From a checkpoint of a small mixture-of-experts model trained on Wikipedia.
Size: 8 layers, width 320, vocabulary 8192, 20.8M parameters.
Training: a variant of Muon for the experts, 1430M tokens, 6074 steps.
Below are experts of layer 5 (counted from 0) of a mixture-of-experts language model. Rows are named router (the router's row for the expert), gate (a neuron's input weights, with its number), up (a neuron's input weights, with its number) and show model dimensions 240-319. Each number is 500 + 50 x the weight over its row's rms, rounded and kept within 0 to 999. Numbers have three digits each.
After each expert's rows: a language model's description of what the expert responds to. This comes from a sample of Wikipedia text that the model never trained on.

# expert 3
router:449514491544549481449530567547564546571443534530416522509411474493488514458462491470531477435581580448468434511410477494374505479556480540476492499481515536517429489533518491568571592434542523443523506379391529502503480478611488446524563505
gate0:499536535502555458560505528555540488476533531439543461488464512553559460395492453546503484443504586485538525536504481599471494482527472449515535585545544508447506480498461517440519356586498447474506438465548481348498498390584463499551491511
up0:457465567584527537444547508579510500516457439500570488491488470480535477493415505498523464534493522547423521426497503521573474594559531541514580498450486453434479518556491560543433622608467471368471554528470575374470540476502444481470496473
gate1:462467517465489405411468505416522553499501418436512448432558406555538491423437524412538476455561551391532525563411434508447543499496466463550514433520498504420517543448561458637555495456562481464531487500562434440510499537438514593552525545
up1:489522538509448435597479506517578527508434492456540458512499471507542513419410531449496520485618502431518484570526449541465529433509499637512561463551492512454541533431550500518443472543512448502491556504488494456478525531567530457541533487
gate2:443521563412407535592560581484537527529584584551481457419600399358500522541362418494505563577463574520492497497483505515495471529460601505468460483561544473530517423535530458616486503453514507466505549488530463617530458583420547520508469482
up2:549485532534509488577506516593471574561463483489493480444493524509471532593494477546528436534554429563530490428527491550517465438503580472533462467550464444467574467528488489495499528418514495457495582446481423488484522446497418573541558501
gate3:507495459486491519634468511438490471508567438492451507483442515423516522545457477531487482517569556517507494523522464471576470573476450519431476593511546510546511554523565433426555433502454550526522521516478570477452478441512483542535431517
up3:509519478509476434402458546520546499519526573488475553472509496538486405465464552516549484470507394540484530475453506557398429568476409464514581497511527529529432527479541526584557464548428555470479550497511481554447489579497413448607526578
gate4:510529555596456524507502561428504535439575516511490429458481489459552503462527497487479480423494573555543547501483610509535516521429538540494510494483477530463511415469602420545502454432528534483557460524593520532518502307437530424450525527
up4:520471388448435487461393518480410567518506462480401521523633525513451529447563419497473462513563539572478537407478580485526532479514490493520597544541511511527563504489523585517464605388565418471556438481502532497470515420540488416502468561
gate5:491522439413454464486546486494559492418506536537496524542535486472561376436588488378493500507523456476557444488497567387515397546523515533548564466399487510501534496444463504583501403537560497554597454534607519463409527365551581484517494466
up5:488459423495505503515513467606432558501511522504454497567516385563445514486518448487466427444468525497511599480469531435473484518522550501553643454506575441497523464524594622536549490526483557524469515607563500570505591432535492470596474514
gate6:488591464561497480606341557453521436615620466548597464481535531511535656539521569402484530468442463474438530465529425408454485496487447459436459590438474476544503465480427578584526546616472550507450466473510498524495577565493565420562582465
up6:435503496417383536535424538510405523549393425527514504458527493481496432541569419478575479620536575493484564491570554420448525536518489479553504535611501505450459410551419558505466483489486510471467468541547422598404429470511562485501551589
gate7:481498576372448494444549504409476521553575491524590549396512401557483487542530399431384495505407496519537555502562532501466469514520459558634518419506534463480496555490531470568507479533635487502469490576489440459441431501533515429434488550
up7:475483458565564596474539512539497477501476530491467562525513515459473487420514434467477487394521545476518476467473514448598555509563545504513517526572501573457500458541504570408554510499530457478498474546492496489498491470452468506427475532
gate8:492402498505448536519451449542602493470589451537569516442513569406559490416462500554493503444540469488474387461518516595492520466456483491457401566466526483440598408527579465485532537526521456547420480555451528473614568458516388468541456488
up8:489489527494548478551488467455542425515523452577514462498482524465496454477533529474538502441467483519425538599601510456424482449440557465544551508496539511475493475506446603368466368383401548504550502592495520513550469493444466551450548563
gate9:520526563524471463489480514523488590505597501426456503566465477603532479547453505536520468496517612499527487491578543490558523442497485579529456586412521528449548518393518548543497464515546467533454537502445483458476561513497366548430441503
up9:518507513473532459504453479510553568370594511522589511442524479551577450537513463471500518555465496502505538479578474493506601489445445542354472519509546529479483559553490467514424483385464454496519509366465487437489503353534488533447513474
gate10:482517588474469614372540464563487538545560515481407465513555493470470454461433504567460447511416524543534571494545578516419449428485544560471613552381498555392525512482526458530515435573507515494571466500569551481542604532570562503558514452
up10:529499492460608445502459392534509598532529539504478505482539415531440556483484414400395534481508462355537455486467509431512540521437564452450518380485601452568390541497531503528520512532478560471546461482568524453431444483530484483442571457
gate11:433512366469475453512542564532520584507531601508587468590503478490544408498453484536552546478508531563496489486418471526495541482527476493538476592632463491497488477486507499491499460486501501514513450500531512530512608491568521628472469526
up11:491492458536472497400516420411447578467553558437458492482541546420564479447486516495457557511528465575475434563466491567525442544529498535489490492518415468516470533518541427607529427565557445489497455521509498443542456480495557494457484544
gate12:439579589533487501441515455478548397497516500469493544527440503520571509510444511399557415593598538495463544525582471435584501491564559502532465477414459510450574474394510499532529463511514522538539452552539555449623447501502519406479445560
up12:568567567495514479442488498456554416492452497544547484469551514456472500496467533457545515466478487465503502441457473437513485536485487538550501441471586435554491539472550527438430561490470516578530472481566468566480520635470486500447500460
Determiners and function words. Articles, possessives and determiners after prepositions or verbs, such as the, a, an, his, its, their, this.

# expert 2
router:520422491484456491489425413486377484440450471440489432501490604537453471368448492447426424541475562495489465431501555463540443568423548458447512427406515589501542517458574516493535568536519546483459502458471536530583497543472471550423541493
gate0:479498511504464530501485558481435540455422491572508529513550534649540571455487461459521550461519507518487551539593446564441506447473472585368514486490455405457608495490398536479496554498500503510529442460511502507443537484509554447539499582
up0:415557488401502543435588540543486586515483445596531541494524536466419547476448480580501412390568535553479523526483427463530504419515525465547560493491477495427460562533551425434543499577472507544428524491473487576476524437471521536517590528
gate1:556492413500570531478398550519462507509514564497540488463484424554575530493456397577515503481530550587639552505463557446609588514489551517567423482499522574538497545351510549476570456452509453453496463391382502520563507536538565574418464506
up1:512528513476495555376479527477539515488439516482479494404486590609550554512490518532414529510511573514549514473576477498443461412534504547555461416475460491585575395476540509551544524475407435503515498599544446472464553461607509518534456447
gate2:476524476538590448520542525501508479489525531531422482473623491545450568453645488490521408593473431528465540482413441628472498546564486513485466599404538533410440393457530434457428460489487501623479426479507550507456481430457511388547502520
up2:401527436484526518612496463524428454449492416506560506494463558472555445523528471550466415524544536461520433449426436538520590545507457557538508592463467503516527540411536450469477496521515525522552488538524573491567520478516502628505439502
gate3:525471465557472472515602534492459465542486516556460442427464462511638502375568457486517497485476471507566458410587465553443513596415535441482521551642541562446444469445504518451471464547524466489463427486509406511418503453511532516499496439
up3:520409458503451469485412506443522548501483500464518511461448521625535493474545542457574479551480472543508580521532512509494469496383609421525533457526474503537514457459434531544477453549534480520514464569517597551504428473523539550435485491
gate4:514422505591486515435552436533589483487383532511469485570417465423494473483570598531468581415466517466483492541523587550459415481453594526482440503449504515513429528457524558517560540522503511451587449457525582507595511451484571499546521636
up4:524536547525406485438599527624534515469503543473486463473557591488528458390568408429523490494403581529543592505578475477461485488536611477487478397487550405565603505499462507555538463527524473511535527454439466465458518456508480476505556516
gate5:477503519534464489409565504474526425477636511596393501522526531533513563489456478546426448480599511501459635417494553459440527580523527536554502519526477534531489444536518557497511469494500573460478554582552472618429553519536565500499496598
up5:496444497630453543502445475500495491479472546441497526512520422510465518463559594526477534492517529467488430530516444448395564514471482504483523535481444513482392512435496518451442510456562484552579606479560529500443466461469556530527494500
gate6:511552437481434491494506465515498523501503487546458556488526532401510461517465473354554593488512558462514429432421436441549544468547519513490555441519446600558469529469589431545509541511565612513492520486567402478523477520518490442558446485
up6:491479410498412544565498527536478515512440530480536435456462501486473548500492535527544413574516494471517478607512533547392455474519509495538567465545517472491512570541509540550524438551538547504465506529576445454414439429475563523605540484
gate7:484525564490433548526522508512445523422538372471622567470472409496558600501463472465535529429529512498467520451489428552582536582530569446514582495493480517518449495509475482563548483476589505510526499493617505552548504437512563482438497518
up7:472499548626574545480516481508502511464546521552464441388443495514393492515586582505482569356505508501540485448518476487495500540426448534500591551502548452550394458508581559563480418491563557499551517529539514468531479494504593608525472463
gate8:527492439494573554554546619439579533474603535492506431476405587521445481463516496406507500539597630531454431535456580474501634389494438532522420619453436490493486431483545523485531431467472496489564485489473475510495493458495542499433421504
up8:534480526562435436420513565574551493535570603517488592457446514474500568458522494568534485532528435486444475526514498552500512487585509516435484512451482565548475480546469530447613495528546488520522483488492500464534475528448553570553458443
gate9:542500443460523446454416508478526580542514526483444563447465434479355539535560472536524462507456473546558514495496459500433536486481459532545568467480517485465501411466482542548385549565585521481483448571513505519495531353532543425418500540
up9:470537555514541583574484497478483499388535467465498563398517538494491508455586549546622408535461484470469555606526477517485457428484627519570484526583538395526408653532455456518470487475463404486484551473500509460520555404399479438471500514
gate10:491507401525520414492495542490508482586458464569446485524444553567596506489500538514507511504528531535465459500533490567530536501467520518483466529475523499492502590616577525583489442544473532512403536404448487498466524622584460477506540616
up10:486532536459513472518599484526445545497512548514451511589565550555613472517508428512616460458487470470498585498494539404515590550511474480532526529462581501528469540543486563584524541580506506609427502520515516585522486545474442536491566489
gate11:539477531607446557480475471484503508529431524514600503431510554430488493508511551568516557536488537419476481500403563429489431588564514449538558480443450639524532496560462485355564436552465472548603508566549517535501530532428494424542405519
up11:488453527432529433426399568565472525536504501518555539506538531493445518446523567473405479575425479595483443546439447533474468467500510465492481504507420533512520484416539440363478444495433516452421551450495443513594537502559516487584520532
gate12:532510466481430454539472537466570622498432459624415394481396537473565544449526578594576579476535487494426512385414524563574556561478429612426493546482493589475561452535520446532480539523452562526573529446502580511405486415502536515598434492
up12:484455517467536493566533455454537563470426547469408473388514505528485410418504470544482459468477509459526459410473520466422486495560523488482605533379567578476575452526422537485490481519470560428376549597498494565493500435477468478480504595
Noun endings, head nouns. Plural and nominal suffixes like -s, -ations, -ors, -ions, and head nouns such as film, series, War, often before "of".

# expert 12
router:463529512509575468455492543432519550563534534542387504504458466558488532467451435575463448426537550417479529575402488551368527532496440479500405474505524555536412485574488551546440525487505467469500538413404486453489464492542378437559492436
gate0:484429515484422488465513601494510464432427564558471480442474496606558509428544477457439485521577533439437465520511503579492583496547446483420491497512507508445512495454538506478579463496544445419504370413493494517475543414503426461452508511
up0:485536520425435538457494512503520553527525531442596445487547492573513382395547462578531439499481497414467509489593427488494510430552520558464501480531436552489592409419534458505518362387551461477570321470468509502527508413559535513376488561
gate1:548475536497480491430543554592519412496476396499453538562498543456532482426451613539515558511492468422514468438535489503554506437470490527534526496526551511491569597651514406576528508561520541549408446440432468504466501379441501509475507504
up1:407470552465486576456406552508649474618602505514493484499463487478538542502440526553479523453477541540543531620573608476469568475554549425485477478473518586416435507510491518546384547456453498524456438455547497547494487555520455490476470562
gate2:445528468454409458446505512524453561534526552510474623534405547589477534523440458470478560626526433482491456439506493478495545583526443473414518479521482570487506463464519497441494455561503460550515465566453501567440452424564461524510457441
up2:572551432417504466503482460552479647493490527521595555480504454463480458434518506485515545498573491493556476426518491506605577564524486523552489479526493437552560452485514517561540511429455548531555498607398453539556559539544471471493515460
gate3:450523464459508474519469532589558504497507530495500473570563526443427485573574488516484504535490487411578488430594506355500535517557396549431451592467411531498546580501572454486508483437468516427574525533501442458453549393526615440502634490
up3:514532477391483503366565430525544450439487458414570465486507474600491514516539489484540613547521510521498498489456438496594510513504489546485537495479485498531555510515484438521579458532487408519526440496536641540523520464531448509459384532
gate4:505453652437567492598469462527530418573420609447493544513544366499536440494496530477457429467491425533425535508642434439531577465530497454533459531524595485526527555471393540549433461444441485464564585448431495516484465605524509466532425559
up4:464445513492488580462641475581441509517516501516530538475476561531365427562565469493542540432491520462468505466471581443457455438485492457567578398552467515406479586439423456471512455465531477505518510563521477539470556434549455575506448560
gate5:485455482494545559485554469466554474511569571443577513390466463454477445573509413554537444468359466529628566487504488476458442432511515473524531472541475554516541485510425366493521542392468456488461550550466593555472504430481496487553465587
up5:529510489432476549465505427511508528633541554479466463437471584392485474598473416471465495544503461493500492491517477563444452487439454505540508507438493520436524541449476432512524507521496430591574485544517547546536510456533542608458446419
gate6:586421456533471504522487402467501604526563516509473462549479407461492443430536486473439533501589505534462504617489516513544513521502537487475491453496556535417450433534461491543544499450536551464460427416483480444509449369469564529464496543
up6:518535545533402552513519506448517541439545551496646537457574564466420501504487527515545486564485471453586464585613485514550467513503514393519496484526570534487570518498562513469511599539530519576456498477599556550547504399469617549573495515
gate7:516433472514506416388472550534449454484513411538531585543491473454533539555557534480475538488572607528543474345544535508491459450462608476556491493528528497532561500581474489550477459483467573489549490490514589480538578383462609509430426441
up7:491438444420517531491485512449576492500424549498534593522617491413492497466501533516516560424507554560563487415564470578510418460504596431548462558520478522469541458495462461514541493637529493532462479482575479516471514498554532506509514477
gate8:475549526472430485485475512498538453482556477531529497567603528518394433491530561578492504491470543485500499429559501487503465510575591504439623474529523564549512541445499440474480486424471478553553521447474485570512488453458537443483524503
up8:489546492464517525517559473466434492489471507386446499392527490554514478482494511425511495419594518523597543492510496430508491574533539519598586489430483571525515488442462512476407451501505507478399511529531478562552555547486537545474551471
gate9:475480424552475534551496518523466437531503464555517505501557442463586459522475524524438573548566512484402573552482480613492451403574469572494481477426548446461420422497495495493466494554520460498497559502497474452542484471521502463491479482
up9:512529514505471449457468454557587496456516549510486471517520437514419422497540530434540552471430466509467511456567421497556517526454476516545480511511553553455575491466489447571522478513521475486475488558398520504534504515484506409533518512
gate10:514431573429520569557507461496520525508471446550525603409399488469581447409428448447512468459500509468432460447456515446545469510507455523539493603441447439463546454598493511631517463474481519470528520463513446504525444370444503510496443609
up10:525406473544506547534540478508511590518530477532506552390474496514478455533478476473495352480495558514584595473540469536477516471499443508550565469454401414503423551436533552388581467479528493540476468542625509438538581393421443459516507465
gate11:480392566512391469517527568538431541373409469516443584588570444563533546509486504488560512460459538458511448567469490537462551607476460564592553602522531456448529502497493458540454587569587547623512469449496502532488406448463425523439559475
up11:545455569510497477544548530551525558464460567630467519602485547434527535475487489503612557488554418473456431387476460493540430511522461456476486605461514558493526471624572496461583487507504568524510551470467409512456523500423598496504557503
gate12:473556415506452439466506483514495494445403486455483512597533566523604567494584500513513508501484450522509507496509509499540462496512506507558488523465504528522541549380578498543473546595522519504512449465494591395535438464568486490494432425
up12:506631508457535463519531541456473476507613478543534587482590578538519469467473467469469541475578473525518454514517531527536490519495505461433518435523502484486516518497530515400503480455532473445474525467481556494499466529624488512592496516
Function words and verbs. Prose function words, auxiliaries and commas linking clauses: was, is, and, of, which, who, and the -ed ending in look'ed'.

# expert 6
router:543484437465497443491483511508591490487599578621458474418528455465577482483440437431407518567601520508507519406416487605412514457548463539523474549536546585481437502419496469555568525403469475471459478450490465484504474447547505376587507506
gate0:417437420504535527462526605468407472509466471465514537475636478502412521557577588504469577474478465414523491535469543465542522492406432534443483537443506481493558420469491491446476520514584483455518486480561463514530390483481482437528534606
up0:513485488440506351499438554555507455534484557555590419554553517460459463539542413532468572489525568525447558550535470457505464548559418499455500456526481443525523479486504464429626543414433560514481528472516493518510471369523489437432465523
gate1:470483409528506431556571581547501459463538451439577511516522559446430483554451372398526504492511528510406469509480501495554458488525558429456579421449508533520499477503512524528492461519468523522376476469427471569500507484508515491500534501
up1:454484585494485494497424470473513443524439523494464532546543576492565558426437526555499550539458520442472557431567502500518504443532474416505480567493537526509575484368476597524501384521397499373545499496510489593467542532507424479456423628
gate2:448460393463557414542500440542561455442525556445589487532431535503513520499496485437457525453556564422515501519501517446500576440459552445481578432515449514502485484478512480506508477496539535418489447510445485444519511463526495622441462521
up2:557489581412477474618480529412405510459466613444542449431526594483451498538472656517478490534446473544600425486494478550526459568512497458475486459459532519481546514558508493581547526483506493410505463514451418587505511458591486440487537541
gate3:431402430544511509484547484530508500495562440463528443503554470570531484556515482543438497464517514510496480497444470350381542488495556513546608504479513340539545531482434446470452576534594491474505418566467545558444552489577481558491548413
up3:518556487451536620367596526413526538524522526575534505413499558528629389434491442541516431492461531505480416503496454488469508431507422470527539469465468563419559591449590493596396526551511480423571484488499470508519496465528480514555500519
gate4:531516522471503480532479546546483432445422505517420525471497470532541501434577486641522542507458396515505531457499469428484510382559451485628433511487581486414531481554562555536503432529442472491485530444498464486517441458511529427620527400
up4:419537403518403548537549584502487595528437552540490465432495525517544508481465440517513607449486505475558558497377530533552442393547431505529567521473528488538487508519527450495546542500503528466524599544503373511534410504458508544523480569
gate5:518497481404483518497492490457534475631465484471480514488443481453560591391500559536516380487542550460519499510535486473572434521427514486540446507492445503539481518435483544437479475563473512608488464546524486529538460490491497504505417488
up5:452442536463577523422419470475529470511469534477507517569513529526550488574434474588451527418475485532411492504514554581513551458502466455579503489469426494459491469541385509593479444398383525567483563489516519466444553469481539472558466524
gate6:521516455561482520444600410555479469436523403538513400518464627518480466502529539576498501437415517495461536519476594475385554501486561533423496549483507401418476460486514442567505550515532587513510482544512487476466497571503531548457505506
up6:463478467551537589508512430505521550535475532468479582512487449430513493478540524490503599511444535516483517420461378431528515481515544525471518558575496538441502443491505552466542488448537444531560510502558517492500522452469512469603486497
gate7:590542554480443476569448525426563561464465465528502431529529543442521547425464505492496516526562459437514375488559519458518523536516557464537552472533518625584385449450475415492487501451444461518518455510493533579420529470502430546507458548
up7:485497567521435559409493453509495432517574501419553561403483549548455431472509463422537435509467478451513472556550468492497539565518619489481468544552577476479493438424507497549593526413529505443535492432507575522429553517482300566548514448
gate8:371454479516617481521487496579510575505488473523475543566483509523502514461494560465477476509551447456465495561498590461446621486562497435547454549555556474540444541551501500447546494581490482476461417539526453474453456497474460400434495431
up8:396537495455573395431491495513480449423508514468475534473468557531483512517507396590476496541544472591523538453465490494503470569500548516479506454593527431556503570563514512449427453496528490523504481547473451445477543400401502466484602443
gate9:496480479481430462499513478370525543610452488396489533553513529505471488529534415489515515570550529540487522418541483436486459548471415542524454534503429451537552473540511523439503525420514438529487523498538486455424519489500536448501531540
up9:495491483551443490466433446514538455444629453480419492509546547452461498517519546547544582464520501507460434494458561455456445410505577518524473583514557574525461536469532538442471563522485439438487493535521374519493493514488432456504373456
gate10:476554518447508503512569546427571592438437476465426462597513539566453540500444520694518579529552489445504537446447438474453486564439546495420633436474488589525522538518566520465451471602505497450513541522582493460460499420515494553528508500
up10:421513546580430449498489485590498538541526439400591439463449550546478583489509513503487511487443440494506502519449502512460417514530509495467654499499498482411523533573529453521410430469495488485557504435425509607548509415523539525512537401
gate11:479508551456480489457529409461507483517510457488487449497575432501451632495567513491405515612500532475492476484497489453508525408453553400473518572541465503467448544511543531471451389533495409553557512490556473505470565426556490470514472493
up11:551425566470486540465547465464522532420486493518587515513533589428509459445452447499454520416477406548478453420385441525502587540512494473423562556533447556472453483502576533517425536573484495477453377530487415458544443572498473575423614442
gate12:513570501549463505487473492543522492527566506424534448513487499529466543457516535495454450593482447519481563466511563461460547491480613439575451463512451487377511430536413454497515500524569469553533531407566592460580568509487581472544494594
up12:479547436545479550409540456603470477420494521514542502430505553442377477498522445570410570485510372507547459553467562472488476574498545428518452542457580474607461528522417563474483469446608445613519528495472522557481543472484564596421557470
Table and list delimiters. Table pipes, list-item dashes at line starts, and the article "the/The" or "of" in running text, e.g. "| Belgium", "- Listed height".

# expert 14
router:464530558544537444493567461478448457402520419442467493439415478449545499502500517509521456541491519568487581455497484487493401514526478532529590485466573506476470461530482578540508542529495454470480505559535537459584563490411514500444508553
gate0:519485547446476550474472458426487534542414433543529497546549471573475438438572522654478492415512570509461589535557506446658484525549512552516546552434511533492553456428466459468529479447549501371453490470505511508590409470467478468495533484
up0:506511599583517458515486494402464505529618443561604563544448417484576485553548503507451450457549449445572544455509535457569447489521483542538542472428406520454473455459418497535530421496492382504528442443514629492513492585417517508477490475
gate1:477524538436537483454586585456493423541382597459507549482547493528522431383453448535531409519483508504416592540451518536447477562435514462434496487478441544411519540476519575540530500521429505489505429384456536446469591461510580524373389471
up1:587481472506535451467466572613608446545557493496446483522547443515550438417448540475590528495528459502474546473541538528371411466407445611577482563539457436419544544445537543443531467510461407542440473456508519516448490510464565480499507437
gate2:447519478503532541448525575473522484481477591492436477540609465418481522481488444536576524570501511531457556385474482486380444450495585469493474434487516544505625476533513514480416494449556556585516513526422494514440527494490461360435424501
up2:440513508447473569545475488523542444500481548394537525496390473588513453588494448436509448467568421557515362475468503519456539496507479544505506535483505438645544499598428531491534412484545477425504590521453443558595540528437553583474627545
gate3:423506510426515563461474538451608397549502482461506479512480621555497471469453563554543511499491516490458507558455486575416434559396411482499458515462445439446538496502467491584588544410561507602532482537495542596506503475460533417470540504
up3:489460565514545412463498499537454426493443414501501460502508507549562479509474470446535536452462586515492522462573498456632522454517473467481550500572548550425531521585555504526428514441556557511456432489519459467501544576428569454520565459
gate4:448594484452494502556493450505548602519537466545523520549539592638516384509488538544485465498564458493548476561526534507490406403517471573439555544539449472538443466417520458428552533434540462443669506542458495491515505418507490492612460513
up4:520553496464495421504455551529422370524543512489494523488499397501531463399569548506409420541454592481526547543475396494549449408547578435513434495486521491442556567516557500541462425528573435537411485494497481473460443604497505440487480553
gate5:476538422542548640552582552497600517514602559502475508451434565556514422469466545557426499524419566431544492432516468536517552485528492399530528586502546467616450472499513501553473508466516518467638548438646487517528556329515384593507508504
up5:503532630553565574491558457436494478467391459522410462487568499415470535463481365453516414420428507439439609473500431447455488461470508427496501481469462447525460560544545556480523394482469524442504536497408472440506454475444545498517500515
gate6:436461462577486490475411472512590561451440510471518492464500487549468448507440564477471469428455427416491553539444491516444528461489520474531605474483543496580444530504452469573525474558495515517493397509508486490593587488477486471500552410
up6:402576519422572434514412511431567404508598525589442471395516535486525494511499439528525472469489470493463565481496518580472443444585470513467561422504492505450488542549505512514496472531527436469472528477561457494495485422539545514550506551
gate7:453492440435429574412452517496537538557544537506486436497562486485456489434445534462549514459518510514494480505532518637437484503552578483399384523516605533404495454529506567498530468483378504556603586477449521454482488428543550498605409605
up7:508497508432459415517427503634493489533510465582456521499485548569520490504499447495467489440455594495453484469490504451493490455553428458486544516457532591437482470429476582599506439541553540495473602446441424411538419472575543582457468475
gate8:422499525633533520550445503589503588532531527501531504516424541523474462492531513498506464443494425480441450549431436453502488503487559515551521508564532422499516443447536498473419486461554437464466541528435499617456458497509516433486507582
up8:513581479539441486513483497505464456479516481503535536552550416525497559543541515499474464565452508359581440530543571500444463480517491481422549505451585498530464501462488455471486494491422557470534512603444579382422539510424408529495456567
gate9:555484573514525522606493442497570422575546532458459431579541517525516499442437436473539527531539518395491429538572545415547574492422489624502561517539485480467466537415527652557569412466438479446456467499518516413437506495500519404587478379
up9:554422529561481559509512522484582517405499391444441370480537492449601571507478428474552558560426567436473596488553471534545477440593531436431434468449378409492479442492502432481489479456509465460474452650481409476548451583463505542576489494
gate10:543506472558433601465545593659533462498487493536482529453436566448550463439483597426407503434437540503547442553388485540424515552516592536448424444505511508501465464463507483577472420506511454531570492462585461459494488492543436546487479449
up10:502526438602432451544513486554582561520518455512506462459549421522438416421459443526513482525506374466482570528485492564506596558475519421626447427498490492504429544463562478550551476434455567507531463516412491468505595489518496608401491510
gate11:507536513466492429549508491604539515437492492559452392456513446583485586439553441482610507507560473449591453480500516505506535512472560433481518502573507562516498525319462465448558394487460530467549436526528498413514495525473464513503497581
up11:510607461459393501423488510536502553493576509518508632469371514524467486465583525519499502544532504578432436600576515470544465486494518549541417482508434532542501494470519531489471572419504544605437514548524525589483436487522496582423433531
gate12:422566516576630478556533421524461469499420459427457544534400487467433502548501454436538518560449460548510451449389525456456551582526496524522530468506414498491529492439520508362530485514543425462586516540497438540524544514583404564491583506
up12:507593511473435502487472433492479565525554482470474509559565478383538579483496462420473526419535543524415523421490495470540512441535463488499462516536599479542472462485457451386452515473513457430516405503510527459556584452429494462442525515
Digits and numeric spaces. Single digits and number pieces in tables, scores, times and dates, plus the spaces before numbers: 5:00, .659, 2025.

# expert 11
router:451492519577545511468556550551458403398435493408530518459433550474530542557529482599543458471575491535579565488512467517485510562507527505591574453497559495428376557525410607450480508427492441543507479539522513491439497458435428526498448522
gate0:541511505549520476481494422435507518493547533460462519498529465523519516487440561568544541452525448526436485557588431473506508497506546519453465533505549388424473428610506454418601452446433493481386476569459450509511485367539524499447441524
up0:542406556445456441563476489533552520393460463464498475556432478453514497438485420520449544481485531566466464453557435497469472596573571474533444460545497546416517486483500505395472555513503494515480513526451587511456484487445473570516535490
gate1:487401549422498445427525476495419493434575493459512501539523472487396460503665356469473535467456487570471523477509558453504532494560431427549492480468456529486502448468510457494526519507515435471437591530476556551541520486454497499495423486
up1:465534519482562505494518486603446539491415494503545489491564447474456545550486575400512492524531481582477505551547497537485548559538445485529508489554467554487503459573384552538534447598528453390495473453539487434558482541579526544518563510
gate2:472573497482498518473530502480492471517473420474493600624424457494440547557455534557425373554488507491470514465549478527539445466543519506537505457471570474495567434403499424477469519515451504599537553428555505454511366493521520499548580604
up2:556507480512569505488469579506503495429524458524491480464556471506542462476524461480548579504453435507621566413506452551476473524471490509527565532511569536571495403513558464528504548510553479426485475506508536579525500566461519467437407503
gate3:558512462509534506488382433494548555485438486445554468415480535544454464368499541508502432567471553628524521602495595506490396517491502438480452510550535469475573564414424511519514486450481502447513513475433421535609505411533469481484449492
up3:535460419540485538550515547445460460479500476508590430463587381493495460545562442543525472577510423527548531466497511413406556505479551509529439518449420509463462645571476530461506531500473560545472460491452562461382473446579449461561488504
gate4:570477469559466584527533497498530508502573597363457489530475544489486497545462380509531406549554455479450481485496510526486545558464509477561499531603502424406514477494513441505493463566532590478608493494452605531479533404456543518450545452
up4:403439530493455513550556520587485553457512448468472454441520475505490489440517455471461463485584526583528371509463466542493495537466468447489592494482529451459514452531494524561550505514447538402532403538440631570531517488418518559469456553
gate5:422496484504464529543536417567528515468502545567480499536573457464383504590554449520434525546581402433569546534445562540509552528482557500522525524543493575531538522454380581428482491393567578502473540496534503522526410460518451487494452541
up5:407516475457572537481606525484578577422505465401512510514542480504481513604639468576495500576503412436514458674452479434450455476466518505473396572557505475603574509465435519495421551391495531511500574519477521442513573490498428476442545459
gate6:454503578486544433528598469489387476470486490523501525528379460553508506475510524405572401501476459493509535511433551567556513459489445400516546472511588516531517532613563502499589468444480440555454566473434544569550485480407492527486548533
up6:507531528486486526504514583465509456504489493564453512592488522539466524562537522595499453595372546480478534501553503503499461439473386549487453520457489522458515481462523451581425531502457537467540531409509525544499548447575512525531496479
gate7:480502574497547520452423586473404469533526592477479497512539431436477390525553408387519464530552545429557387481478471563444505446464495592462414495569527485471553552489543513563486451464495501462584460562470586492572534432528516531420572545
up7:529404567487441464465579450515476486491543556463497542485405477482523479524560593480480450553456514619522463549555521544444491498525414498596474524505454499551571542462490416544482540553546537483512466589479480556626441483434492459511504498
gate8:562389509535588467539559476542447465480501485402443575493541420463607487592514558571473476478456507391502619476544607482520499504601450534549498492577573515513474519480526494464535544495544443502494446505532478483462474538511509459545483481
up8:490452510574461477577556564507422454539550508502464488529505415521499547540482477462556423464481506481545462482445607432461450514491422604487467452402478663464591476605478502522459470475394457521521508485489400427529585589501510539439457540
gate9:471445473416447458426516464569551589529576548547397478446414463511525512435501472570515496458525459422452515510519566413513550525563558501489491436543466453500534495416529445496544601467531482537509433463506453422551575420518481472607478583
up9:523444483560433525461481491562460483448467470470429438473512539502455536425497553533534486589422517508571476406497513476495510502573619438494491504457457483521431514441556537485512506506470495549434545496553397519570425397491513470531464573
gate10:467439554464506470493530610414499579433467539502451518434479481499612468458521516510584467489460445547569504543524591474545527456451460548383569515521463394518462490397490458472515508326569500461570448558531436553512484474539544456579464509
up10:560468452493504473461477430427481562480491524565484525412451484520589552434532449532524552425433457482439548485500468505429517358502551493430580534525508527500511462488480479639547484474554545476578552406505554569426485452505544469499459580
gate11:425458358498514520570550535544485494498591518499471484493516455503466518414402470548491459551520526491539480611591529487436479510412435507482512499492433602523477569480429503438490537450575505517496484451545459470540555464471476409489568492
up11:570463464475543502456521418500505404536550511551427451591449465596490535518493468491504552528479409500456567596457519455480528536603477477527486566436500436455486458468541543501573548475535544478483475552578416547547529364420497489427461548
gate12:589500412501572483521506462541464575528501505579468521537498427436540506498551414469411498494476447424551539526495593483536583477537497486527649504455405529638441433464490485469490489502492539555427561390417503408592545495465466600444545460
up12:512542537468560518482514572472502488470418496437440487531459441465567486443522539622392567535590519499495511521518541485533414509609525498457539439570494501540537451536510538554512567462536478416515513554486487500472516480494611494462429556
Spaces, years, hyphens. Bare spaces before numbers, year prefixes 19 and 20, en dashes, opening brackets and compound hyphens like little-known, coming-of-age.